Experts of a small language model: 80 experts in each of 10 layers.
Below are experts of layer 4 (counted from 0) of a mixture-of-experts language model. Rows are named router (the router's row for the expert), gate (a neuron's input weights, with its number), up (a neuron's input weights, with its number) and show model dimensions 0-255. Each number is 128 + 24 x the weight over its row's rms, rounded and kept within 0 to 255. Numbers have three digits each.
After each expert's rows: "gets" lists some tokens that make up at least twice as much of what it gets as of all text. This comes from a sample of Wikipedia text that the model never trained on. Tokens count by the router's weight.

# expert 41
router:146118118145121114150136165133149181154116106086146076101134162147152112143169116147170095127138067162147131143151168115124108111115128156155128130145103149197129120149136130137130138127091139116139122117094114131120170130127173184174127146137146096136159110120127140118136093091124127139127145135086121147108158111091110132148106085172128185145094138116128118127102133168138161102129132155127134133134120136108099128134153135101101163137116104164073093136112110143161125132113113184126134182143118102109137119136150109131102088163085125119079125138095100142104134136123111131099121122117170141136124120110127123133069136099162177149162169152124121085122106134147126098121097129136149176143105098108090121132113137117120175126086136158161116125169121124094137157131107
gate7:145145136082132143108128124170140140112167176136131160101110134139108115116128124138127102099118123125142133082135036115135168146145136085118145106137116149131096106168137142119192141100079129103163082169089163128133107124089100126158121101148134128123154174098147110169104125116117109171120132129123162088110115105146100151131118116127095108111153147155113145114085131145165104120110150080111106156104134125107111122211112135146153171136108157098130127122161097138123089174087103118097121156103139129110132094101119158128115124139120142119114124070070129120137131132165103133137100102135075143149129114121128133165096151151117152154123144130113169139132088171115107106120128114140114110134157118138129151125155142164135148110120158122119129159154133126114128160128141
up7:158115111073136156118099113148082162142127158162108122123152106125181134066169124116120127127135095131138153112128107118135139130159145085117092105111141102127159121144123171162140158127140131096161115143072156156132116148133108123139115104153113138101141104084096142106112099110112103101159117100127125143117142130148080172133119072125126098154140132082125150136096102099142145135100164131152138147070135129096145130159123110115141135174133089101135107123121200110122155093141139159128114101091136107140136119128082122134129127119164110119141129154131121119086151119136099103120117104113158145160093106152132169171149190137070120107143125142115119140096127115132118093173133103131136104158164099111136125172115131130156160121113161185141159142145132124123125169136136
gets: "1", "2", "3", "0", "4", "5"

# expert 55
router:153101110131145120151155142107168116150116118123138105106131163153148090156163111178153111085103064125162067101151129143109114159105119167182171176133096131146112137093116144177138130165101150117116129124108140163120154129118172145136101144087118135123144133118138113121129131091123122164092205149126114099110109106148140133165146126181140152101124122105133122122117084170129146115138141179138173149140121138101110143135156123111129117163113127142116155146136122180135159147137130171092178168115129115146136111123156109190130084153123111115111107136100095138141146127117121127110124185122141150110142123118095132122096144085176130115151164134086135107113119138132135150128103155132142140123090135163099122121114143146162159134110131152135132080132143142116123149126149
gate1:145160121120076143160156149107145105126136141147129151146160142132115188109117100118141133111173162139119112101121157100084153145112156133092125113118133120157152122123122173150148107129094143147138081171129143181109100154127164144110125118109120124122150116118145101163123102099115114117105110154154120138105159163150122124134051118125131176140107151127172158152122095142161104155140137107133141156104155111095132154114144101140128153167132136145142153115154115160100132077103103133100143115111182125091159077133096137121145150134121106126134102157128130163073154140130152144132103130127132118141125124119105071200070133130164158104109128155106116127109108137114153106133159151151174145091133162109150095168128154152116093101146146149153141098128127102104132136115150
up1:095078100124104134109144154125132144085148080140134138109120141111111098143074087103134111186144138134148151122126144135136117114088119123112117112070143126111146135156117086158135115135195118148112158114161134097144144138130140117139137126095133148151086137115166098146133164153056127133099135137080140140128166130088124162132163105112121100088150112115152160126148176136085136099132121127130127140148140161111126073152092105083131131120140129147144192127094131129153104104152131126127121137156140135095121107118153135109081161129099141124132144141127149090185114175123107120150135147150128156111171163142112114123107182116151152139143133145165142139122107161131175130159140087140149092139138112148100151112126075113133109133111130117121120099140150167123145086151109
gets: " ", ".", " (", "–", "′", "°"

# expert 50
router:148110110102157105148139132134131122136128103088118094121134142143151093135160125164186115127147097165130107112147153093154133144089176138127138129134123143131151138121134100132136149186111099137134121171090136151184189122140141141135128119131115097096161118124153139137131131123126141184100151137091127113078130152090167141130113116154143133129118103088130105150080103164167144110144110124160172167119082121122116123142136114131095129154124082107102156125143085165144112164144145158127146139109135121106150150116128127167103076138107118106114104150126124142122143145112103121111137184132208136088119176099136144125113119104162121115138122162109142124145103182083126130132144107098136143096120082166133142114148142173130166106147123134146135099127154158123182155118125
gate0:117121116109095138141137109141125114093099130109184104144112135159163086108144116125136136143158113144100132151127104076113078176087120111141139172138153125130142128145141142152114077182133150143173115143135131120132140129121100100140127152118112137119098129148089144157138129095115115129132081142131124091154146123087094138110144161118132136171163141152123135154148162112158144125149078125129110111133122138126151120142139138094069143154105128151163137104127116109148112167106114113096129114158098141117096088133103124167155095120131055157174104102127155142153132126135149149151095097150127166089134153132127106154082114091096148152136155137103052087124119161106100085138116121113106095113128153125124090092122116161121165117139082169134131152135115123155111133107108
up0:123112100124142134150114124115150142092109145144121099096172120112150096176117116129097107097126080146126125124140111116162139116170119161092099191117124141155137113125122118100101110146103122104157153137150095142122130123117083157103141153136122101123089090117113156114155102155108140143141151155127102160127097083115158109100098090147124128155108114145078154097123130120132097123134129153100134170161156114109092086113137163174172110117166153129103176148102112129126135152159130133147143156142142131145099134110096102133133118156162124087132130164118159161137137141142134109127110165112117115103178153125113149109098125176157108180177090128178138112146116106115151146096128121087138080146117145166120136095149111124073159178130129107156129109159129156122151146132161
gets: ".\n\n", " \"", "\n\n", "==", " (", "==\n"

# expert 51
router:141106103158136133152133107139159125129131120077133083116123114152130108164142127163170145110130122166129104120135144123154092126107128139118148107159123181130138150132150128172117145159086106133121107177096132144155138142133139138133139130130115103086139074130120119095132129119128108145121193131120117131074187139099129104153119085147134126133094116104077123104117127134133167112137151122117131148156109101113106081094122109098125120144110075139094143161146107202146113137154125152111140139129116119129138139126137082148147136155136112094124107173127131129112136131102111116098156156121185173101171183104130152142066129093157180108141155133124129108129109195136164121135134128100130167093109124136128134118112138131152185098143139146138164110143113137122146180113132
gate0:112151124132102140060143114168138123139121130106133131120137103115106149130132096101128132144097155109128131155165137126111137167159148123135153116133154142098114133105084151120141147127130148101091137156119071086120129147115142208118149159155079074124155081141134111126112099145109125158090175111084131155113172135133144110147139123132137134153150147114154113089126167097122113118143106123111120096093076133111170089113127155173174152111152124115097191165132061124145116134126145148124126143114153125101121129138106150098115141127134144136147104102160126128100101132126129145123087136091118085101175139140131121131146097122143164118131168105158089114115117117122091156092130147117177111136145124168105114150074138141092135157138158135091117134126117133125166152111122
up0:135130109139088146078156120146133106136136137154121156117138109158117128138114104073090148130088157127122122160148121115104134153121157138158151111136154144114074138112071146134139176131098156125119175152105065118122160162099128148131154160150133097106146101121143105139095121133103129161098154146121119145131211138080140097147145112141134148170142104114144076104144140097124130144142115113129105136094096120107137103133115112183156156109150106116107192151114129123140116106124149135129124132122154099103103120135106156119131150122136148147154107112182135129108105126101123146138089094108092110115175144140114118156114089116133157155160162122144128073119092126145117132089120140126165110149121101159108120156084141131103157178115161127090098119126144109129149167162153
gets: "\n", " |\n", ".\n\n", ")\n", ".\n", "\n\n"

# expert 35
router:158096122158123112202136157146104141123106094118127101112153140143129125137153135163151112108150102118127089156150132101113112135099124162142121117144113157169099130121119087132131128136115137138140103125098122130160154142121151153155118130139121134124176081103114142121154126066092118146114143128071073151096160101119106146125105078151141153141087098113130111111084118153149182114148148130137156136112108139146112122129147116101084162160079139159075124122145102152181121150112129173107129122144112120091140137154132098151103095169112079111058106143122109159100136148099091122139156128119149121134147123116109111092098138101113124142154164120112104113103138139148135104108094103133092155155131090111076123120151137132131172123093127135140150127124144141105132180135094
gate1:118156142146118113163163095112153116177122109145152122080086081105161141132154114136148126097141115118120125134168112115144162107145129116128154127128113131122130174126103138196135137181122168116115110145138143148159107122157147144150107132169178135127128140077126151121101137129110131146085138109155130148132145147122148188136174160132165166112140161153167144088132107172092149114140100120191118122085096112121145132171102085143107067121144085150156143143148101124116118125141143194129147151105138129108124142118162168117129123122095122081142128125084141141143129098144126117111146132130160099132157154153105156137104106130175119144130160127135134126092110131094131111135123139146138151097154153087148087126104170116092087144133114131112121146124113165150096136128123
up1:125168112089136115125110116137123126114109121153091183082141128135097135091126125153116146121119138182122135108127113135131160162134078146115128140159110123108147125105144121141102095150102081125129174134062111126102110099157117117175157122121135132108096089103098135136122167156127101116137127129153128104120111135107160110105119100122141103150138118136117133133125102146074125153117141080129098115141151127160100093109174164148131104134142141154131088105131143105158142137117151120166124130091045160130132102082131111116161155123138080117081139143167130102151146169148117117107152137129098071130174101160109132121117164109148091127121158144137118079143105114140085115143138138157074154103108140104136145148112142112141112143167115100110161178118145158089138121123143
gets: "19", "20", "18", "17", "15", "16"

# expert 3
router:150089085139116107165143147143144155136119099092143092155104137149166107178183100146146125127135100140135097117140172137111123100122113147129136140152113148131063131138144135147127111160116116125147104148081151145161138129123158150149095154130137089107134087131148124117127107121092094158113185189111123103053143095133138109161125135125157148116087124112093110106101144128128145099164163135144150148121118097087104096157120109108100142167121107119117138120141107162152105187111140193113135142107114119113146142110160140155161112156129102113107149178147134142113134154120106104139145121116175129091153143091123131116088111097150156121149139143148142102135093142091111098148111152104128168102131106129114125143151145135134181119092144172109139117128137126090144156114111
gate0:173101140098121156121127135163168141121154087158131084112095122116118161090119109162154122088149097140142115088165108141149091158130113116123131080088122131133161126132165109129163133120120131148112081102138152108141156137152177150092163132139155171147156109094139110144137133145118085154133086091144119112121112105119132138120118140113104104129142123145139166149065107117115117133122145119084135084162134138143133123153156130157101125130113120150139123134143101114071136161094132161117127123135122115102081094103134135132087110121070110127135163103154059139168145140131101166144140150125178099109137152118140138138110101146113101145109131140133142175133108130162135087121135136175093092153125107104132146115136108121140136131149137154161135142123161192110120108069103
up0:090115089125117102148130169111106111100112154142146110164110127129090096076129168143092123131141123154117133103099096113127115136153153140141134136130112114127135112155134095174183119118107127098114113083138085109129132122153158127077154111121112095101112143133125092160105086125119137095137100142113125124120141102106108165101180112151122141119138108098098116128147124124172158125086158136132122121118113113156145137140131121129115115136230152115106111089129132118134104148156106081096162101102158156139168162110138140113095130142120153118122078119140123094127123176110120134111138109148159126151102102110114121108136125141101136142105125151121119124122115096112167166134169091125146138106120180138119115111106134160177113112187105096124087119159116154171139187130087
gets: " |\n", "\n", ")\n", " |\n\n", "\n\n", ".\n"

# expert 36
router:139110102175128082164171130119117130138124121106157103146105120177129099155156115119169134092141054116183091145125156089134088133126134146159133135126119159145119137128109137139149128178108126111111135130086145147139168132090136179136115147122138136108134126151135128095145121079112123145104171148084115149105136118118148132141116119167155130115071142121121111111098111136163151112133128144164170167125147135095100134132118140101132131147080122102120125151123095192153121153137129201089144140099136112105125132111139104228115083155116129115104156140107119158117136120096104141133148135137157117119170140100128140120095132085137150137151149148128122113123129160126161122116113152091117162102126085120071104133117177129129158131119122139119133100127140137131124138102128
gate1:131134105148157142097113120143144119114142154143089117132137119121088107129127111155135147135122096139120100152101111135150127136125102173117137131167161138098125145103164166108142113094142107124110104143129093155102126123108113146127101161102161157143085159140145096124121128133125062112106121168163145091149142105128129179145128076117127141120125102124127126154151112144123120155133156140184094129119135125111131173084110170153124135144149143210163107093106131160141127092141118127158151115126121117169160124146104167157130149113106086155121103091121111113133115151161143137097127140123123101103160077117096115141157146100169144100105110156098122092111112136125175108126095129063165137107101124100109068093133125138143092123135146111077157097137151120112149131101170
up1:119112171080116134134147116104150152134107132104124155167115150125153155136153210146144119112117148068136128096127124145136149105111176150120140142122110102112088138128127100117137149125120130130141152072118144126144151134098185076120154126119101096128135122118129150117093167198159154149132144118137104116123128102108116116092128146106165124123134170143121111158130114090115139149107115140093151108107120132162085095130175119123145138115110105063120126121141161108148113122117155131089175135127123100156084123128161109151153152143139135142122159149149129121134123137110097142138105145097141144139143150190127164127083096107089081142118123149125167173133156097147126159135178115170167122073130121155148165123139132124111113150139172132158119157122127166152113121136108
gets: " ", "–", "-", "/", "−", "–‍"

# expert 69
router:132095100141125103138131123098128105131127118081141106121114132134126117141165121132126102119118094123145125109155160125146128166097139156155125104152106122129126124173129135179148155118114129112129119123093132169157147165114115146172120157140124134102142090108158111134132125110112112178112129164130118095071192135128162110148135141136186180134079140091116083106100139168141108118128145190154142157112151131103102123080158129137114135135111084151116141112100102155164118172136129150080140156141137134140141116097121131168127117135101132113090165148111130135085154144104101113097159136144148135085154146119112114120094141097176147142140157145101134080112129202146111124114095138110151150142122109105081100143118141144145194113110121179123137141112129127110122171109121
gate2:149139089110099124129168131108165106134178189096144167094158137111125122165147177149143078117116115144125134106119149152108128141112111116135102138159112111144104129129172111135108204118087150089131134169141112127109131131102132111131145126122153140138153121093143081128123095136151134115140120143147095161116130139139116102184129113113127165173172151113139149125122157139105084082118132122159163133120132138114123154109131140142121081093152127128111111109097139176138120125117180118146133111110129152188133122148127125181133120166138088111113129101160130155128146140147115107086127128135067119138101166183111126143090094099177183099143152147132117141121087115103153153088120156136113084158124137117149122142100129126135141137083147125141133121101143095110123131157115
up2:094130068134109122135228109106133147096125158106121144098107118146123172140149187167155131127137112165155128098140130134192141112115140104133135116133121080119157148114167119126089158108107143119118138141139130114123111105128201114159136123153127121148150115115125113141139110123101122130169151139089101156130109126090137117142118175121114147151143163108134123098130168142081094162052120142128134098149122152115108127152123143133124129081173132129202120165128131143101150111132151094159109114120101168139093143135086127144125124139163129096085130122155128120130130132149130122111135133135127138095096158118118174111107127109135156106132116132115157117132138095098153113111119119137108149102164138089176125120136135146149111165132174120152134129172114107116130164150090
gets: " |", "|", ";", " May", " January", " September"